config.toml
balance_bias = false
n_groups = 4
groups_per_token = 2
vocab_size = 16384
beta1 = 0.9
seq_len = 1024
Below are experts of layer 7 (counted from 0) of a mixture-of-experts language model. Rows are named router (the router's row for the expert), down (a neuron's output weights, with its number) and show model dimensions 0-191. Each number is 500 + 50 x the weight over its row's rms, rounded and kept within 0 to 999. Numbers have three digits each.
After each expert's rows: "comes before" lists some tokens at least twice as common just after its tokens as in all text. This comes from a sample of Wikipedia text that the model never trained on. Tokens count by the router's weight.

# expert 0
router:578468544514478408610572701539467466521457522662511568554498435411484551610541471488453499451473584441573474418480491598490489481474488555539478508530441490514472481452548497529551541568546439451494429467488476525551504491474548504578540474608495560515495488500420579506553527443543505474513511492481473555524399509505494517467458526422439464547580438575489618440616537547462507444599426445495528574591489458522424566550394487427506470459574478422434466528470582521510549547557492562529498526549625556458523463415524568480434537467441499530548472487492487426534497489520395529
down0:525485506393474526458473419526474462481530512461491466467476456480444520442498535527468492488508491508516379557453632551455548459501541533414448482520570433494559564561464521522498491538542500491506434508554544515530508506437547459495449478533469485568590464515512448505481530489424509505473405544619484530588470495488518525531466530552457537485545525507445457496542543445558518484502521570565543469490501498514517452505518523413449477497489431403441521561528544395477538560507484592480440541434432529444432563513456461535495437470472448415422508472501422538485446510501502480
down1:532482547458552610568437462494425634531552518504575543448525482535534565446476510503499537453531505515475490457421571427567487502557594515517423479551385467504538459388477508439521599555547462524501509559448563485420437457435512438452507445558502500521457391472519508555508491475454556401504513453546490417437508417397518513505539592495445540476511429464361490506605513518618427493467378560516445484517564492505477357439433503476481446512466565519436573524480555439541423629418474468513454560590505504526634545557536505519591471437415470493504414418451521405416477449504509494
down2:524421605498541646606524453455330555533562533490523535588555506586533459504505526664508532536481452485477495487566586510535483497542503448532461511527413482411442570479510545512542472516604420513476528506536481449457431571603539453540538499517471486508495440381557550514520532422434468451548463437498487553469507474529502487506454554489583464518534488431566451438498511435463404475505527492442582447455607577475544513507548412556385504503574564479537558463405523465484419589502508405514506490473492523556563482504450460464507454416485528467457434520574530558494428464478442547
down3:571432550441502632508541434506409529437464403519574506484464498547502527538524538478469537539443579511531459504465437575528530463473508494461545508445487476535484490456561495537480549500576543520527475480495492435481452478506473505381483584447456503445518512507434438455416404505500496536455430562477547495462618574547566529484545577465524515564546508482516444461479473539529522542459507468541427441402531446509527481610526476486490496462503510499468462508570461492528542543496474488472515568488479465474399524457444461485579527502491611479550433577504586499453528443480495527
down4:487516527534417502513420535559601542510506449595456535614564584467490509658621513408405415520508488415525496410473464483564546513515482424494545407487603539448564453543513498502512465548474558516491581460555493506575521386486546496540511490490532623502554503436515504451494521504486491462489541492526481565438477449437545498456487506503471374509451468469518448498574434561504515517542515445476472414494436436491492555473515555523528406596521458502467526642479571525528525481399481521425416493512511540478405471471603538502484439533445529562486407441503433507474609559513458575
down5:522494443516475599518543407457472524495544561253508438439555527456544510496475520593507544509486466469472493475526505496518494537506523538476445436483527561479575413563525347383565578566461463582395578497491573473532492523473548487459520515483567515456480452518549505486456424568484471532456479401469468436453474517433494491514534471483504517504488501608475526566569450455401564550426446557477481550628468463582446575430470448535547490546404550510396457510526501471519582522499461477444534455510558557468570533459436414585477452444518514472492557509507523511496463531569430477
comes before: "| ", "(", "of ", "and ", "in ", "was "

# expert 4
router:425582455520558506519513441331435517557474542417529497499514455593475493579499460424516456524461546529495552560471453403574467607509520459493487506593584472507505560471574540503433554461400523511448507503506465567437466444454509488480549467519513498540464542545508505520553437467529486538562512516493486467575592556447476558500492531517481545435400490582540565534427627466588464608445521544501468466443465461488539461479541505486541469522435508517536559441505497485516393493543506497456507577456426496486466513515468522442496438563563530510476542469474494567446455406491428411
down0:495438540554438470499581496408560455501478522397564537465407500531444612529492538572474525488474487417524549510568477506559546602516538562444565480447542477515578506485509534423594431415494488535514500453552479447504449421457466505573500441476496556544494453527409521454480431495495467480467492488472553517483510504508472461482529483562426511424442501442456461392479488509446488542436467523585550444536530454604440610434482510451519506556511389381550474565485466445470446518483472437416489531518547546423471529504470532506545372431447526466503569490485544588485588531430514480
down1:519580543524441554556468542473546558459475540255546400484489475495515522523559484541532462568504473504477415502524455592549520498462481549493491533527560405448515490480461486527499578572433576565496525537520543495523547543490443494512517470523502482493469555535468530530486498590468505509483544424515477461481462411480515518493540578473538429424395467511388467559487412412506453492442527458452539532505417464445516525550486502499532486477567499550496518461373514518446505513508564536548509507522571470540539433552523521532485432457489478496563524550420489555463510506473538491
down2:535467478389415527500467509543548443563454470483435556421439445442528489508483583613423521582438503492514463459469488454492514566485535545527544447464533465558513561481386546480510612462482569511427517445526493547545476508452506471539462454539385507500449497546511507529467445484423590493417465507525542532456513505457419413429402573511526346536522521445476378468503447522505567496592465445444495510456458454479546465447447531523406433476573512450435530526573473469444589369473435458465657576558483479474427489493522463546556560475408489466475474461419471471509590487498528501
down3:400544499624474494438539483503568396487648506380521531500556449470520489487484503435408516549479400474458483551519490428559528390423460441519584527503503510509533521543475508505551495533413546435474535511628567415536503528488484502562504473493454420453467551458511504535556451497454524597417563403451568544511430552490532487484506560517500476424555436539443425450471485476551470498499537494477590516571573542478545398492465451498497416477489521552465541536366465523386460443498584489457506501543506557514494561519502465453518480454448414509505547503479548420441562461498462444
down4:484503467546447433557519535479457421534482466324414456577525510472520444525477481562408456518531490481436582457560531543424485544457533563493530540421503341461522523548453491429475502549502496534412526504468434461484435466513470501499438561511498544409495620490455477454519555574442487514497489494508476496500442435412443447442471529579541500429432594485520515479556535431441448487504501421510412489470436510504430553507469333460448448528481516546512472533519456501522511411458466432502511531547481479454496482566567450526558437497534560434528449599493463418485425439484573494
down5:539453572500535504427508458455535549498416492292506512440531555525538536429502616490446442510488530464478493578475480464512433534521508491453521507463522523466468502499529564517466539550525521654484488508441424527465580595587449590477538531573539454468464468482526452517468544470499567465569441519453474421553584538535508616559497465470559495576534485457524502448530524480537392478436499560494446529563482492424436488541388498430604521442539444490524549535527497536514458410416541524484524450475562438512535478456510535451472518454387522544509525550515517450494456590510526489
comes before: ", ", ". ", ".", "s ", "-", "'"

# expert 5
router:391486503502544527549564491417526514543557478452389468498450469465495401493476476573459522560493431558465533432525477484451535499425543527457513543523500473614519493532442592445439571536466511457469535478579466322463496475523516570541476441425430515463433473384487527522466421525505569413519459485403535564439474456481477392559503430569496527472419386533594313513465527445423502474459527507502466530476565441486540415567530539488456475496526505555588597557494525535497465547441537447600547509457520508507484432581472542515608529544553494485479456551553631481522538467494619535
down0:465499511457534611516504457482478521528484386588522509544411441517481611546464532605438572577520520552481440484528533578425601489511518487477465618556549570564518367459487434515524577445528557499461437621513522526501404478563483486499501528490492450415605512463493534506603485510528537491429477509436475457553489480544463439480520507480509493510551526533582477538490506553464525494487492459440554538441511515520566559470399489420523535516417552467491489468463501636449559570523438524411461445491435421479550432503475445571582494505489451438521593435564464526562540570470478589
down1:521573453425495478520543624449466444427469535405534547539448519508436483492504540551522520524497561491422544523464490531480446504521455460402481522588448508477420585500455461613468547536461451562433506480588409538502477402475559562548497571483436593482530574506612439475524498445512547448440491407542489532474444564481550558503510525457416499489446524482437499562459473489474486553469544422455536534445463508508556562513446389531472432410526495520519534485490557473559450592536570515452418466590468566522567534554480631567480480503550516386474519510445433489476545487462503506
down2:483476463448546551539535467527519487521481466541489603446459536550561494408406496503496569482443531563525464573523579468506595415528521568543520595466593423445557441533478532535450498547513503558459490485504531556513522534485472532501429508581562531450536529462430531488530531500608477384456434437467452461508461471478520548520572496498512527507594438464561595430507501635572468479472495430510562512388547511467585645482458500454516496597512580464496418478470529444477497496481526491449507485421510495566472443464490508532562536589514508506549598524573452500506450497559452392
down3:584561472486588563542467514547553530515506545441483557497553478504481457457435486505515521452535503505479511493550528576477464519447512496506507500623510473590446527519420401495514549498443453513491502600593581448444501503441486444548584557499485363497556559568463543538458452567508541471425505488460489461393562468546511554485610490595528419466416465482497453524605459482533537513419566468496529499448536529484537570582505554482597543574465501494557596518444517502516446496473470519525470458522609553456552518475594497467468513477547526469555554516537567525483452599524635495
down4:565505492548440433458529422396420519513418484522545577489523554532494521478615459538544462463533516540389478502517488518543514485462489517580533503465655463497489532526528544523476536546475416425633542554512452584447570546451504401539519453562544521410548498558563560503438518550547445588481510487581438570535460557528442568558556554362458522434420524594500556538509478471512451456484587580560548444558508499514499431383555483519495461501611513509554428491583601539480485473498497445503475488482553458447534481538475423542505433550594446508443511442482524486495582507454513509
down5:389510493536528459454505378486499510519469497407516415580446533511411505518496558412549573525554435494489501478542574532504560488480511453491484550428592431553446535460519473502548573543490488523511513504519542466528629530565456444503526519493533546506500433540429535474523585511474596483549436490505509600481549470586496464481497456549488548544489530517421495457576490323423530412446593422598522432456507601477553545497433475528534546561452603525549520382564627594506469487565506481445525492492481498561544544620463499431471608489497486467462550539538507407460505445525536519
comes before: "\n", ".", "\n\n", ": ", "–", ") "

# expert 3
router:484428639449492527485521505534585489448539494785491486501542520524584589506464598503470467561469464549595475409512527504476503489483462455488458519499515523449522446481379497485532503599521527536590507478565572364567456512432575555467546581507391478443471518593452566462467478464396528525502482537521415433496547493536562437562487427471534496455470576481412501421501520508494519520521500451545431439574497436568402526457471470530482447568449447489520606531512557435512456413582478507494504518530560458477549486459528484521509459471450473454601520531470424475527535591459433567
down0:491534463482465418402495456592491492516525665504494486562473515463482465524450404477432529519483476524481498475506470550530472518413555412463522564508457497561464543493524591523512499397470436473452498498473627492490525464421454524492567531474562484437549568550461545517476511501428461520469594473434529440653540532537654529457457562420443511450454542501579454509494508407542446459574477547512455561586533536489566403524490554513512491529485436500489457523524482559482504396460441450596466471425536531426512505465449507529557489584567505556421473479516465428523548541527512537
down1:454516542538525448468492509537507508458537530583505499507437477442401489484494495397528447473474477491464630567555418471568447503513480448466479499440374468505479438431476511480463529478588479529418415514495504506529557542481497484460514489564516508591417555541386520516480493457551519602499461506495483439525513510494499527428593527474436504545373522551545434504572472421418486440465486523454537442521449390489523510545439493451506539571393481406459549531582529439448534482476492446520455494467462604483473536453567537460503514507450525445494551380509548548512496440505545556
down2:479460531542455506512428457480510557481531438502478453449504526508463530495570550508508526576457555622361544427561520465520439539497581482431539435479529526639526555502600442538468492546456477529488503507468480469473525587460598460438405483546457575599615463536574487552472506531500532528513430465543520514514500469462583501520541500456488510548501546468573474601486533477471476448540449574431542568486450525528395429493573453399519530488480492479474431502537564416514526513505490533518472499443551461551606458472544496570486477495479482603489552486540468502502539595434538458
down3:475510472540524529485456415448526523543463521596490489541519453519458499502537479532525506475509537539455493470507434444592510479507503617529567459483576521456506503458518548426503513490528484555525517466518468504481433515423561502447518532484496493378538481466542557557521509544441547470463504377594487442530560585455399568526557431479537488613596528449537508490465488539465476418464559437439535489472395485551500591459493500480440518520431510544514496542501475447538573474507602400558499471539518500475445540442466541513442547564545490520355538398465573420400631423435545586
down4:373537445503501523457587507423522509525617575639418497534571506536529500515387484456501510499541491489522614620474639421456532505453487496459492491438500487536549422436477493461487519481583533392506505432424542462450536521511520533549460413424472461530492484479556518563511502571635458438530417459501514501498441500491384424531512501504598487445456501555518483506538411503391474492545481483509470460444527522466563499459439565493523531533502542439482521485496471495496503480477482493528590479432446475468559594479491472473437521581450508484536466523468589452452505477517588554
down5:651458586478535560557463501536460573512499540491563468536415533512478513460502475495486579411604521497478527566516568581523532508538393481459519483500536465469478497562499474467470603520561438523557421523438434489514480535535462388467497566512488449545527382456494471493589509522471463554485508394570414486575470457430513523490482480527509499507532444484524417528494514478514550470505448504491520484562460500445470480440515533520465539459516485482479487448553514521525493582455488542454473510526488446481505502535528631531601476538532498539450437475454513564615529486482449526
comes before: "| ", "- ", "The ", "In ", "==", "He "

# expert 2
router:641561463455441543625538533488543525503452406761493495510499526341418493475530527518558579422527432449430510510485494494407522554510503493480518508383455522572563496440561502463464536524520484481470515515535460556507528493519438499494481535476638540557482495469513431508543562453545478527572515521507505413494400500519446486497507531521551454491430436458487584567474529517427522465476439539455603509550483506414361532404470449553456568446596512481415375413515434554507535534523483537411485465496456541536565518521511566610542468418449578582511504494500542504493525444545466471
down0:544477572494516542494565463511571479501502498626463471478494494516522464438586527398529440481550538477432469451472535531544487430346412454452480416502404514530464500448447496530523562504361417487481494519451534470483542562507400515571514508555600522552487502492547413518536530481445457512445554535473483502474477536501461570439455565595520499436496547506574510554442504513483477480503512421449439575441560423509530510475450451570412426565534453461493566532516392480508536533599515559442477560500477533504508511500482478516522505472483545525468438528546612523522550509516413495
down1:485511469459623555466487447519487472505483492512519530491409551519500580503504545424528517407529519548454526641437575475478523484508457495484526513550463483438481490447501519502515474515474431516595540536555585542448497410496613527537504350545411577458519518459506511508457486417463533410600460479520433574599504548555447478562511616511466487504578452444524536404578537508586522464453467563507484417481516548599373509592424402502523468534542582471441471568529505481544479560469454483535439560475483469551493525511569548501523535503402513454545415455566456528546507448531494484
down2:419530504545438490497578513522584496464496536456525547519528568468526451512443593556485606486513472504550534457510537551438497525515396518541583460430467500548498494483467487528506461574436445488450519477573574495484487532440489481498544541497466487442477399542470575466534515425534492458507588547459569521568436512546496532528545523445478597500450474501488580484499566497537554597550520504443387496533487518512412581624582562401537527568508512457547425539387523483541546457553517450564456492469493497537561592469504409511450390463593534510509534493512452484445541512427467502
down3:445449517551503608393586461472501469582533410475503566545432428533544596550421565471448451511415488503464438448522472531427591537451444446506431514556480524485558447440462570488536500473508584485507505556536514507486377461514463570460445584464413466444459577551472523511467527603483543503507463497464427594569531435490544510544517480618489511569430508543495419419464403518433469519471486509515534446561569495499495462543446500415467502527470496477475566461504377449495440514474548489583561501482444406601503557564496536511556478585447511444563446484436377458520462489582596522
down4:608500568416425532576507578562444548494542461567553514437552450488470527490526450392481555499420507445506461495530444462412585465466520384500458421505501455496422477584511503574474511583478531477437430542410429507573536506490506435585459493548510561557549519427547493530489548530528428489472459504564554464569417491590497421405500540475480480490516550479499528588527499433477532485503480456505484497407581558489452482565540490475432500544536499412487542512429528519602535503451444528403525562475480557527405538622443557496386519452463538468510497631525542415509512529492471454
down5:640504600515594698614397506424461571545465542527539413471520483553482522423493614522555525371496444540460389524494487535482511476500463436569483515478448468415463506458434446536514500514622492503502511577602573481484507576513507490471549497499475426547413507496529547520489438456491499400500513437501533441520558450522506484549483476482518562538545513500503454489451496543507452466506442542484426501499492501532506525585504556530524528498415509572460538543481478466489391486558563399448459565495522542517529505539584509504449584488405450553440480550527560572388445533516511587
comes before: "the ", "in ", "of ", "to ", "and ", "by "